Experts of a small language model.
Size: 9 layers, width 192, vocabulary 2048, 5.53M parameters.
Experts: 6 picks a token, a sigmoid router.
Training: a variant of Muon for the experts, 8463 steps.
Below are experts of layer 6 (counted from 0) of a mixture-of-experts language model. Rows are named router (the router's row for the expert), gate (a neuron's input weights, with its number), up (a neuron's input weights, with its number) and show model dimensions 0-191. Each number is 128 + 24 x the weight over its row's rms, rounded and kept within 0 to 255.
Before each expert's rows: "gets" lists some tokens that make up at least twice as much of what it gets as of all text. This comes from a sample of Wikipedia text that the model never trained on. Tokens count by the router's weight.

# expert 18
gets: " the", " of", " in", ",", " a", " and"
router [141 158 115 137  87  91 111 152 129 106 113 159 148 128 106 136 135 147 167 112 128 132 157 154 149 157 165 143 148 135 103 145 134 111 120 129 150 137 141 122 126 105  72 104 161 133 127 135 112 120 138 112  69 125 114 114 118 145 112 156 128 144 184 156 139  86 125 120 137 161 136  85 129 110 135 122 151 105 123 142 165  86 143 124 119  69  88 151 141 146 166 172 112 138 136 125 127 190 162 136 113 114 108 111 166 115 130 116  93 127 145 174  78 130 118 150 142 133 110 124 178 155 129 168 108 130 114 179 137 169 169  97 111 127 104 159 170  96 125 140 123  78 139 106 135 137 123  91 130 106 153 112 152 111 130 134 110 138 123 156 125 157 132  97 152 131 113 148  40 117 106 152 153 140 118 117 141 152 122 131 140 149 110 125 122 166 137 127 130  94 129 132]
gate0 [119 104 128 144 120 132 141 153 136 120 135 107 121 127 118 105  95 112 130 147 123  77 160  83 113 119 151 125 142 112 173 122 103 119 101 158 148 106 143 164 118 140 112 169 116 131 108 126 123 143 124 163 104 141 174 141 129 138 110 116 106 152 143 170 166 123 146 134 145 112 121 123 167 124 136 155 156 115  99 140 121 141 101 170 150 144 129 155  98 116 152 149 134 114 164 123 145 136 158 103 145 152 111 176 103  98 154 151 186 117 155 178 143 152 117 144 111  91 141 157 141 155 101 135 116 164 159 169 106 140  94  93 172 130 139 103 155 147 136 140 129  65 126  98 112 153 104 116 109 120 168 111 177 112 154 111 148 118 133 126 137 131 171 121 148 173 107 139  98 167 147 151  86 148 161 151 148  99 146 164 109 148 143 103 131 130 147 131  79 109  79 117]
up0 [133 118 128 126 118 136 146 123  85 124 144 125 135 166 112 122 115 147 105 156  88 101 121 167 137 135 133 120 134 176 105 125  87  69 113 133 159 150 136 144 149 107 141 106  85 155 148  99 144 141 118  93 133  99  85 131 115  87  81 119 130 138 117 125 112 111 123  89 112  81 134 146 115 129 147 107 173 104 129 171  83 132 141 126 133 151  98 127 102 132 151 158 150 128 184 125 132 106 155 110 147 124 111 130  79  97 107 160 125 142 110 128 150  72 115 145  85  72 146 129 118 136  89 118 124 158 144  99 148  94  90 162 130 114 106 163 176 137 139 119  70 113 114 123 127 116 115 146 103 108 138 138 143 121 133 111 105 150 137  93  88 117 152 135  96 186 142 111 117 106 135 139 124 144 149 146 119 120 165 107 136 178 127  94 150 160 160 124 116 147 122 146]
gate1 [151  87 113 145 117 127 175 136 110  98 138  83 109 130 142  95 109 132 166  77  83 110 148 132  92 140  93 152 137 144 151 148  94  83 115  96 126  99 162 128 103 124 128 119 104 112 159 147 113 134 154 125 139 128 130 118 165 103 113 130 134 187 124 143 115 134 120 116  89 100 124 162 149 149 162 127 140 144 136 108  98 156 125 144 146 124 138 118 115 132 161 167 163  93 125 170 154 138 111 131 104 153 113 145 120 126 135 158 160 134 162 124 115 156 132 116 112 142 139 100 133 175  86 147 119 141 130 155 120 104 155 107  99 147 174 179 107 131 152 115 107 112 116 128 125 152 103  96 139 102 156 186 135 163 112 142 130  89 118 155 131 130 119 110 101  93  93 114  84 115  97 148 131  72 101 156 154 114 101 130 171 130 110  98 105  92 120 123 132 132 136 177]
up1 [126 152 120 137 164 123 128 176 102 128 141 135 124 115 135 118 121  90 132 153 105 102 103 171 135 143 146 155 152 138  81 157 135  93 160 160 141 147  87 143 113 116 136 113 130 149 152 136 123 112 118 132 119 108 110  58  94 109 118 143 191 169 142 138 136 104 129 105 133 103 113 114 108 146 148 156 135 124  92 119 127 121 104 179  76 141 116 123  78 123 170 109  85 183 178  72 121 115 129 154 115 115 155 141 142 133  76 153 109 111 146 145 104 107 137 104 138 165  74 143 182 132 118 140 137 147 139 120 146 116 139 125 134 173 142 133 113 136  95 115 135 178 108 125 146 144 139 109 131 154 161  99 137  86 157  84 143 125 127 131 127 128 153 153 120 137 148 128 102 121  98 181 108 144  90 111  95 137 135 127 144 130 114 145 127 118 131 123 109 133 163 140]
gate2 [125 113 126  81 137 126 173 121 130 122 101 145 185 147 103  88 104 129 118 102 139 143  93 138 152 132 138  99 148 126 148 125  95 120 133  99 144 102 106 187  70 142 154 127 120 100 125  95 139  92 105 127 119 145 134 147 135 123 131 142 131 124 141 119 116 121 116 119  86 151 140 132  85 116 118 162 134 137 141 145 136 108 123 129  66  85  94 136 120 150 121 147 173 117 129  97 126 144 156 132 161 105 122 130 132 114 151 109 118 146 102  88 148 104 105 122 108  62 136 132 138 168 128 152 150 135  91 124 157 166 168 104 142 119 105 112 177 100 151  72 171 138 162 124  89  68 144 107 104  97 140 156 129 118 128 152  98 122 166 146  94 131 101 106 117  83 159 125 160 131 147 122  99 149  86 116 152 133 132 102 146 138 135 108 144 120 132 129  83 108 118 125]
up2 [168 139 115  82 165 119 179 148 165 106  78 156 153 146 118 137 110 163 115 144 121 114 104 152  89 140 138 112 151 144 142 125 114 143 142 111 143 121 106  93 139 132 130 115 112 178 120 138 138  92  99 159 138 129 158 114  96 126 167 137 158 102 148 104 109 105 154 129 152 144 146 131 102 112 160 154  75 120 123 100 132  97 124 115 140 106 135 127 101  88 146  76 158  91  97 145  97 102 120 134  96 112 191 102 101 126 161 170 110  85 128  91 115  93 123 149 126 120 151 104 159 135 141 121 142 146  81 122  94 143 111 157 121 167 118  73 138 153 154 154 176 158 148 109  83 107 115 169 123  92 146 143 127 114 151 111 150 152 120 144 131 125 136  96 130 109 140 126 137 140 135 160 108 150 170 147 118 122 142 151 143 131 133 126 119 128  95 123 106 103  97 118]
gate3 [122 119 119 104 149 103 140 114 131 108 135 126 174 104 132 115 121 110 131 133  93 118 126 155  97 115 106 132 179 164 112 113 120 147 123 147 127 135 102 141 119 128 111 145 141 117 159 114 131 138  81 162 124  94 151 128  81 136 139 106  89 119 140 136 139 160 126 143 103  94 189 154 114 123 160 147 126  79 129 124 114 103 132 122 162 158 142 174 126 121 135 114 140 122 162 149 127 131 134 153  98  87 117  78 137  61 114 127 151 150 122 131 125  86 139  99 130  57  98 167 165 102 155 114 111 147 158 153  93 157 145 155 127 153  95 137 139 114  57 135 153 150 137 159  90 107  66 166 109 100 135 116  96 140 127 125 119 128 105 137 101 108 130 139 149 122 146 129 139 135 134 132 118 123  94 164 114 169 159 123 131 167 128 146 115 131 178 117 140 135  96 101]
up3 [127 127 117 116 152 124 109 148 154 143 123 116 134 145 128 143  77 159 141  73 132 127 120 129 128 119 100  84 120 138 190 143 134 176 125 103 101 103 131 126 155 129  90 122 116 131 127 143 115 141  68 109 150 115 146 147 108 151  64 165 137  88 119 124 167 127 138 113  98 120 132 140 122 135 110 124 126 108 147 105 101 109 121 122 173 106 150 107 122 123 168  99 119 110 105 165 158 172 108 116 127 109 156  94  89 148 132  89 110 118 118 124 122 169  92  94 126 157 103  95 146  84 138 125 150 114  76 134 146 182 111 125 170 114 172 123 114  98 122 126 124 161 101  80 135 105 141  90 158 146 102 123  96 107 133 136 146 153  91 134 154 163 105 167 142 122  81 111 136 115 146 119 140 164  98 124 131 134 133  91 127 109 110 125 150 101 100 127 119 153 154 143]
gate4 [122 113 139 131 131 125 148 118 144 110 139 113 129 141 143 163 159 145 134 148  96 117 129 116 149 115 117 128 145 116  68 109 137  84 136 173 119 123 103 135 155 122 106  97 127 140 131 119 142 112 104 133 135  84  89 102 129 114 136 110 162 139 143 137 115 134 153 144  85 139 123 110 141 123 135 113 142 129 150 113 129 146 101 102  79 141  78 135 116 125 138 144 144 151 143 112 195 141 130 123 120 155 101 105 107  66 176 125 110  58 124 140 141 161 149 162 164  86 112 135 158 123 151 122 166 127 114 121 116 139 130 139  94 121 142 142 146 144 111 167 167 119  78 151 131 122 132 184  73 136 154 121 115 159 149 143  99  94 157 119 113 165  94 105 144 143 129 153 133 128 101 129 163 130 181  77  94 128 105  88 120  89 138 105 106 125  95 129  77 153 122 126]
up4 [149 145  98 155 163 114  85  93 117 152 159 137 118 114 159 120 123 184 107 105 106  84 133 107 125 127 139  62 122 130 131 119 128 153  91 143 109 132 126  91 148 128 147 112 158 167 126 119 165 152 103 161 141 150  97 105 129 154  71 139 150  92 112 128 108  77 148 110 163 143 137 162 113 148 143 156 128 144 176 145 119 162 168 114 121 138 135 141 125 107 146 128 152 132  97 104 149  76  92 171 115 135 116 148 115 137 121 112 154 113 145 139 162 147 184 128 126 121 118 122 121 136 151 118 101 165 121 169 112 165 121 140 119 121 111 159 128 138 131 139 131 140 132 105 115 128 133 137 170 116 115 162  84 146 118 146 119  95  81  96 131 120  95 127 143 126 149 142 131 129 150 113 148 102 135 140 100 145 134 162  94 120 169 101 149 103  70 114  76 159 157 118]

# expert 13
gets: ",", " the", " and", " a", " to", " of"
router [151 158  99 137  92  72 135 194 118 116 111 138 139 109 123 121 130 147 129 125 146 147 155 170 143 146 143 145 142 123 140 165  95 140  92 156 157 168 132 135 130 127  73 109 165 120 129 112 130 129 157 127  87 131 134 114 143 131 118 138 159 145 168 147 138 109 136 117 113 127 120 147 119 133 105 146 149 111 126 139 168 177 122 128 119  92  98 177 151 114 151 121 148 109 110 124 158 168 163 120 127 100 123 136 196 122 138 117  90 147 162 118  96 133 117 128 117 155 139 125 158 163 122 137  86 161  82 152 149 143 119 102 111 124 110 154 151 136 143 127 122 107 116  97 135 116  96  84 128 124 142 121 137 126 122 136 133 125 124 158 120 129 151  94 147 150  56 116  60 103 117 155 175 106 129  87 106 135 147 144 134 109 110 140  85 157 158 112  95 121  97  87]
gate1 [144 107 133 135 125 149 129 109 142 108 137 110 114 119 151  91 135  92 171 163 101 143 139 137 121 128 111 148 127 119 143 146  78  62 173 127 145 153 121 132 138 136 146 146  88 130 159 143 148 156 177 102 141  84 108 152 123 155 131 119 170 132 112 161 149 112 143 155 147 146 141 141 103 124 127 101 106 131 166 110  81 153 128 132 107 117 109  88 129 167 150 116 130 134 146 128 176 104 151 152 158 100 124 128 112 121 126 167 122  76 116 129 110 119  89 120 101 160 135 111  77 114 145 116 136 155 127 169 126 167 117 120 136 175 148 111 138 114 124 108 111 134  94 110 125 112 131 131 133 119 164 144 112 153  92 127 145 114 112 160 138 144 130 156 145 135 148 119 124 100  91 220 129 135  88 100 116  91 148 138 167 104  99 178 113 157 111 134  91  93 114 132]
up1 [104 118 127 103 102  97 133 100 138 149 144 163 131 103 111 146 125 130 125 157 119 183 119 178 129 135  94 128 123 137 174  90 144  91 149 122 124 113 136 120  95 167 122 127 141 133  99 145 113 138 135 118 138 114 136  96 122 141 143  96 183 155 136  89 109 140 132  99 147 109 165 101 107 100 147 147 109 177 131 129 171 103 110  98 129 145 149 132 126 140 179 137 150 121  79 164 133 169 156 100 156  89 146 112 111 133 149 118 145 130 156 135 142 170 114  57 104 136 153  89 123 142 124 108 118 156 144 114  95 103 146 121 166 139 121 151 160  92 149 121 159 123 121 175 139  88 109 134 118 137  92 124 134 130 112 147  77  84 107  86 127 112 118 143 123 124 118 132 136 147 161  87 145 101  64  93 152 142 126  95 159 162 143 135 123 133 139 135 141 130 150 133]
gate2 [120 100 121 132 149 153 105 163  93 138 147 117 146 115 115 151 145 139 169 124 135 138 126 113 117 133 152 121 163 130  93 125 138 157 130 154 149 137 133  90 124 131 145 113 151  97 121  94 124 145 169 154 134 145 164 143 127 166 137 114 120 119 101 121 108  74 139  62 131 124 108 133 104 113 119  74 110  89 129 152 157  92  88 118 131 106 126 116 141 125 197 151 109 108 150  84 109 112 152 163 114 135 111 129 119  99 129 124 123 120 145 138 141 170 128 148 153 202 148 148 153 123 122 118  75 185 106  98 157 120 137 133 157 181 152 130 122 150 128 153 127 137 103 113 121  90 135  77 172 118 136 124 149 187  95 155  89 164 120 142 125 130 113 145 123 128 126 149 144 151 131 160 160 142 137 106 117 150 141 172 165 164 137 117 152 150 125 109 136 144 108 115]
up2 [143 124 174 142 129 136  65 106  98 116 159 132 114 109 151 133 142 178 107  84 150 149 169 109 125 138 125 106 115  91  87 122 126 131 124 154 141 104 134 112 141  83 142 126 106  96 141 148 108 126 158 126 150 141 168 129 112 111 120 124 134 101 170 128 149 164 173  80 125 119 153 132 116 116 134 121 121 117 173 184 130  94 149 139 168 127  95  93  93 138 144 136 111 187 155 112 156 125 142 110  95 150 135  92 132 165 109 141 173 105 181 118 147 114 160 169 108 148 110 141  82 166 117 124 142 124 122 156 129 139 109 114 140 118 113 148 118 113 135 156 124 161 125 172  84 152 146 121 147 123 102 131 115 172 169 150 158 138 110 168 135 108 105 131 104  97 119 102 124 117 141 163 132 133  87 101 121 108 162 117 129 125 120 147 174 139 106 152 132 149 136 139]
gate3 [161 131 162 100 158 161 135 139 151 106 131  73 117 108 103 130 132 105 152 100 148 125 129 156 138  99 141 140 164 148 179 133 157 127 106 141 141 114 158 110 132 152 117 152 122 127 163 130  92 128 126 137 126 162 162 162 160  80 174 130 148 104 133 123 119 161 149 122 134 137 109 147 130 143 111 145 149 137 118 117  86 122 140 139 132 133 143  94  86 133  85 124 122 125 171  98  92 183 147 150 129 121  66 157 132  71 135 105  93 137 120 157 113  95  98 134 129 133 161 118 121 122  95 113 106 107 122 107 169 166  79 138 156 122 171 134 158 122 164 123 125 118 174 159 124 142 111 109 157 132 128 154 118 109 132 162 164 156 126 110 101 113 164  99 111 135 102 145  83 102 130  96 127 121 147 150 162 136 132  94 138 179 168 112 113 132 118 159 110 119 118 119]
up3 [157  98 132 158 122 111 141  84 109 152 116 148 101 113 138 115 113 147  91 120 151 137  97  91 149 121 132 135 115 115 144  97 115 144 183 113  98 136 150 168 135 111 190 127 101 141 152 149 137 117 129 161 165 152 126 107 128 100 143 120 122 162 117 152 130 150 139  87 122 104 131 104 138  93 138  95 165 172 141 114 102 150 136 115 169 157 153 111 135 145 177 102  94 135 142 162 138 153 127 114 135 103  87 128 111  94 122 135 107 120 128 100  95 106 126 140 164 150 119  88 110 165 124 114 149 116 154 129 120 153 126 116 154 133 135 109 109 124  94 125 110 117 125 180 121 162 134 158  94 163 171 136 116 138  92 134 183 183 144 106 169 170 164 118 157 151 104 145 157 151 131 147 141 145 118 144 124 150 121  67 161 118 143 128 118 118  71 104 130 118 139 124]
gate4 [132 131  97 122 106  91 159 112 115 102 130 121 106 123 169 163 101 123 131 124 127  84  97 115 140 141  96 170 146  86  93 113 142 117 136 133 138  92 125 138 179 122 144 128 128 147 150 111 191 132 130  98 106 112 126 121 138 109 163 105 131 173 142 103 102 108 137 128 106 147 140 104 114 139 144 128 118 130 118 142 101 135 106 137  78 126  71 155 108 142 134 143 152 110 131 117 129 134 147 180 118 163 142 112 126 113 120 168 110  76 120 126 103  71 142 152 108 146 168 145 140 124 151 184 145 145  94 131 119 125 106 106 109 170  82 122 135 168 118 133 130 109  93 137 139 146 149 101 138 165  99 127  68 120 113 161  80 167 128 123 138 114 156 111 137 139 127 115 118 168 126 181 130 128 117 116  82 127 145 108 163 122 174 149 108 175 121 112 161 124 125 106]
up4 [131 103 138 112 110 127 177 135 149 186 158 119 117 171  99 123 128 130 163 120 122 131 101 130 131 142 145  95 123 133 163 146  95 104 148 142 125  83 109 135 103 122 143 157  81 147  79  80 114 116 126 115 151 106 101 132 131 123 147 145  93 122  85  89 152  88 118 148 112 142 112  94 141 145  93 135  87 146  41  70 103 113 131  83 124  92 133  77 157 169 137 125 103  84 121 128 146  97 139 148 167 129 140  95 114 150 123 151 163 125 101 182 112 161 114 133 144 108  98 131 110 106 115 137 136  89 137 155 128 137 140 115 111 135  96 106 131  90 142  97 132 145 130  73 103 140 151 149 147 143 148 115 136 119 131 129 168 106 121 148 147 135 121 132 120 136 109 157 120 149 150  98 144 116 153 125 154 151  96 151 144  91 116 127 125 102 132 106 122 137 119 140]
gate5 [147 125 136 170 113  92 130 172 158  87 142 186 114 153 142 138 136 151 116 127  92  84 175 150 111 177 117 131 164 107 119 107 135 124 112 136 163 111 138 127 132 145 117  96  90 107 107 131 154  99 135 118 153 132 124 155 170 114  96 111 123 148 153 140 127 107 179 133 137 112 144 124 108 100 130 147 129 126 146 151 123 143  94 139 139  89 165 128  89 128 158 134 128 111 113 119 118 147  88 104 135  93 164 134 150  93 145 125 130 118 102  96 183 154  95 140 133 111 160 128 145 136 102 135 138 104 151 106 114 116 156 122 122 135 133 155 146 144 121 124 140  87 149 122 123 123 113 136 140  87 145 119 109 126 142 135 126 141  81 179 133 150  94 151 102 105  92  78  81 118  53 158 100 123 143  89 170  91 136 135 139 121 100 117 100 130 113 112 120  90 174 113]
up5 [116 119 101 115 157 139  99 116 152 118 137  89 122 121 112 131 137 140 167 116 134 186 134 153 148 106 124  96 135 137 145 137 123 108 144 117 148 144 132 104  94  74 112 129 130 107 139 191  91  79 110 172 138 149 147 122 154 128 117 155 139 123 118 131 148 150 140 149 117 100 123 107  61 147 145 105 122 116 131 114  96 144  99 126 105 155  95 118  92 151 149 113 156 163 135 120 106 149 108 129 128 130 164 125 118 184 139 137 157 122  96 100 114 113 139 104 119 117 123 139 131 110 169 144 179  99 151 114 128  67 118 155 107 116 119 140 143 113 118 116  90 111 129 162 166 162 131 175 118 128 134 105  69 157 144 121 119  85  94  83 111 124  74 111 125  93 126  84 144 104  91 121  96  95 154 153 123 141 130 120 108 139 109 145 128 103 150 124 128 127 132 186]

# expert 20
gets: " (", " ", " S", "'", " A", " M"
router [158 141  95  96 105 159 151  80 150 135 102 145 132 124 115 167 136 155 173 137 137 120 176 134 139  96 125  82 116 139 105 158 158  98 110 122 155 129 138 131 190 146 120 127  90 132 116 164 116 155 112 106 110 143 113 129 182 110 126 146 143  83  94 154  96 104 100 132 147 148 128 133 125 144 141 145 158 151  81 128  96 103 120 120 135 123 142 171 136  81 142 123 154  96 136 132 141 113  90 131  89  99  93 129 139  76 107 163 117  95 123 107 111  96 127 160 128 125  91 160 141 134 135 106  89 108 143  91 172 113 153 127 131 130 117 158 129 114 112 159 132 140 125 106 102 103 116 116 173 101 138 120 118 117 142  97 109 131 102  93  76 186 129 104 147 146 117 124 132 109 128  82 133 167 119 132 160 153 146 104 121 132  76 132 111 138 139 124 129 124 144  93]
gate0 [160 126 108 151 159 125 157 107 100 145 138 127 133 110 115 147 138 136 147 149 146 137 124 129 144 104 102 114 144 134 171 127 127 131 130 129 174 112 119 204 112 135 108 111  98  92 134  96 139 101  87  91 108  98 106 132  97 105 106 129 142 158 135  96 105 131 147 130 136 162 125 156 147 123 126 113  99 119 144  61 163  97 171 152 129 115 123 101 148 115 169 116 157 116 146  80 133 147 142  97 128 149 112 143 150 140  85 107 121 118 167 149 181 144  92 133 108  72 140 164 153 100 110 104 147 125 124 128 111 141 133 107 132 123 152 146  97 130 123 158  90 139 173 122 151 144 109 167 154  84 126 119 161 131 166  87 108 131 176 140 167 132 108  88 125 125 118 113 142 121  89 155 133 138  89 100 134 132 108  72 120 158 109 142 113  99 138 119 103 131 142 151]
up0 [110 169 142 138 128 135 110 142 125 102 113 138  98 137 124 121 135 124 110  86 102 136 108 109 156 141 137  96 117 137 119 136 139  99 177 145 138 127 159 124 169 128 145 111 134 119 116 156 161 145 131 115  97 124  83 136 111 122  67 145 143  73 105 135 162 148 149 101 138 133 162 118 130 101 143 122 122 139 107 143 163 107 137 116  64 126  93 159 125 129 141 147 140 139 148 124 124 136 137 149 110 164 112 147  81 115 134 124 136 128 158 134 145 140  89 105 169 104 159  54  97 110 127 157 132 145 129  98 126 142  68  97 126 110 160 117 152 113 172 110 101 123 125 134 101 125 160 153 114 163 127 129 132 173 128 146 116 132 132 186 163  86 131 125 153 134 123 123 153 154 134 125 123 123 155 131 114 146 195 100 159 177 128 105  96 134 134 176 123 143 177 166]
gate1 [142 139 168 144  93  75 146 140 138  80 125 100  96 133 114 105 110 167 131 133 146 180 163 131 137 119  90 162 146 131 140  93 137 112 132 159 111 149 101 121 119  79 112 135 168 102 116 141 143 123 168 116  80 118 146  82 113  69  89  85 122 115 131 112 122 154 117 123 142 113 100 115 120 105 137 116 122 116 151 145 135  89 131 157 123 118 139 178 124 102 105  92 122 130 128 130 117 117 127 154 100 140  64 118 105 108  92 118 106 123 108  87 132 133 130  96 120 124 119 178 114 174 115  75 157 147 111  94 122 136 112 122 158 125 111 164 115 173 130 105 110 121 117 136 159 124 162 161 120 117 147 131 120 139 146 107 146 113 138 130 148 129 141 138 134 138 122 105  73 121 114 123  94 166 133 121  82 146 191 116 109 120 112  98  88 116 122  94 139 131  97 108]
up1 [142 179 104 146 126  99 138 160  99  77 101 160 148 125 124 116 123 189 144 118  76 103 147 119 156 131 151 147 166  93 110 118 112 132 143 144  72 126 135 138 133 126 154 117 128 151 139 133  74 101 136 132 162 115 113 110 134 134 124 151 136 145 151 110 127 132 126 100 149  83 141 113 117 139  79 143 157 152 118 139 159 165  96  88 117 131 163 107  91 147 116 111 110 111 107 145 135  97 113  73 106 102 131 122 170 118  90 110 119 126  87 139  94 103 119 162 151  99  87 131 104 134 173 127 127 127 116 157 102 136 130 110 140  96 138 116 128 124 109 100 130 113 115 147 161 122  99 175 161 147 105 163 137 134 167 127 145 172 144 106 136 154 143 145 114 204 128  89 119 147 101 125 155 150  99 112 158 114 124  87 155 119 126 151 113 138 136  98 117 137 128 119]
gate2 [105 104 147 133 135 145 136 151 137  63 155 144 114 119 120 138 144 167 130 145 175 188 152 136 109 154 117 116 103 141 139 176 182 139 111 121 144 100 146 151 110 136 127 146 156 132 130 102 127 133 122 106 158 122 112 134 102 119 105 104 146 145 172 104  87 114 149 132 110 146 164 109 118 109  71 176 149 110 121 143 147  84  82 148 124 103 122 148 136  91 120 144 143 138  93 111 110 135 143 105 136 141 146 141 158  94 172 170 139 144  99 123 143 158 104 118 130 144 119 125 135 164 140 168 136 136 146 171 136 134 157 127 160 123 130 141 110 123 106 118 101 152 140 134 111 127 124 124 143  83  99 111  76 117 167 167 137  94 169 138 138 140 149 131  97 169 168 136 121 145 129 110 178  91 143 116 138 157 168  83 125 109 168 139 180 120 111  99 148 125 129 127]
up2 [112 101 166 137 139  98 151 133 182 143 129 116 113  82 118 112 136 130 123 150 110 170  98 159 131 133 156  99 144 124 161 141 116 146 138 128 143 108 100 160  88 170  81  98 150 117 145 108 133 127 107 112 152 117  97 113 153  89 135 115 134 110  94  77 127 115 131 110 120 118 139 108 119 177 141  88 169 116 182 163 117 156 126 126 104 131 150 122 124 120 109 113  59 110 100 112 109 128 157 155 100 133 127 122 124 105 133 160 122 168 162  81 140 129  97 117 151 136  98 139 122 150 119 197 149 136 164 137 110 173 120 179 150  80 123 133  85 152 117 165 163 130 104 147 116 139 107  75 108 126 125  94  99 120 123 131 137 110 125 113 137 115  80 137 128 127 162 119 108 141 130 115 140  96 121 105 136 168 156 124 131 154 127 150 127 134 114 120 157 118 137  93]
gate3 [137 153  87 114 132 160 105  81  70 127  87 125 139 139 103 136 123 128 158 139 109 108 120 159  91 147 159 140 131 123 151 151  98 103 126 136 123 141 101 117 137 133 128 136 115  90 175 147 165 150 134 112 101 142 118 183 125 109 117  86 174 119 143 117 133  80 105 131 107  91 129 108 141 166 150  72 112 149 152 111 107 109 125 112 113 157 140 120 116 117 168 115 135 134  97 114 101 145 139 105 128 100  82 134 104 140 102 158 198 130 151 123 133 115 136 116 116 133 103 145 151 123  73 168 142 143 140 129 141 158 107 100 123 161 159 130 174  67 115 118 117 130  84 107 149 107 136 119 125 117 146 150 129 118 139 142 143 172 103 147 143 119  91 140 141 114 105 149  99 119 116 122 112 133  92 122 104 146 131 112  52 125 141  83 174 145 129 133 120 134 116 135]
up3 [161 129 159 139 120 129  69 171 150 105  99 113 157 115 106  75 153 153 116 142 134 124 114 118 154 108 120 117 112 135 132 132 113 150 132 193 128  87 135 139 145  92 124 133 122 181 145 141 104 118 115 117 170 113 120 146 139 120 148 136 109  91 116 115 167 145 160 117 105 126 114 123 153 135 160  93 133 139 138 100 178 141  91 130 107 129 156 146 149 109 156 134 164 131 126 131 139 120 136 101 146 139 113 118 165 142 116 126 132  75 169 110 118 117 120 141 114  62 158 138 139 131 110 122 106 122 133 133 131 150 110  95  92 159 129 122 104 164  88 158  99  90 162 127 113 163  84  92  89 165 144 133 118 120 130  91 125  86  94 146  98 164 167 138 153  85 121 119 122 115 153 136 117 166 130 123 152 104 168 118  90 113 125 151  87 117 133 124 164 129 133  81]
gate4 [ 88  96 144 112 117 113 135 125 117  97 133 141 131 143 147 132 126 118 155 133 114 118 111 142 128 109 132 113 137 126 148 114 103 126 110 115 156 143  98 135 138 118 111 117 108 137 145 123 160 104 125  91  91 123 148 140  96 134 112 138 155 121 165 143 153 175 123  76 137 130 168  99 110  85 116 171 109  92 165 139 107  84 113 138 154 135 142 150 137 111  99 159 128  58 118 136 132  99 150 110  96 140 118 151 167 117 130 166 144  65 124 125 151 136 123 116 143 131 114 150  93 134 156  89 132 119 137 117 173 106 143 168  77 157 160 160  84 174 168 126  58 108 111 103 108 126 122 161 155 103 112 119 151 161 157 112 133 147 120 131 108  76 118 109 105 117  94 134  97 107 119 128 134 140 149 122 143 125 178 127 129  87 179 117 117  78 118 130 125 102 127 122]
up4 [117 139  99 157 134 127 129 133 104 138 120 134 131 144 120 113 101 152 151  99 131 122  69 133 129 150 131 119 128  86 143 141 107 117 109 132 143 149 118 114 115 132 113 155 151 142 137 108 175 158 118 162 104 110 122 161  99 132 115 166 108 129 172 129 113 152 175 102 107 132 154 155 173 122 115  72 117 181 121 149 126 111 141 159 145 155 112 168 136 167 113  73 138 144 121 175 135 112 144 129 181 124 128  99 143 138 125 145 157 140 153 143 159 145 104 126 146 107 165 175 141 152 142 129 128 125 143 132 169  82 125 143 115 116 158 112 120 168 133 103 122 106  65  90 118 140  82 123  96  72 111 152 134 101 143 125  92 160 122 167 160 167 128 137 162 152 125 140  94 117 117 191 135 151 124 140 112 114 103 145 101 123 108 113 100 125 128 154 161 126 110 112]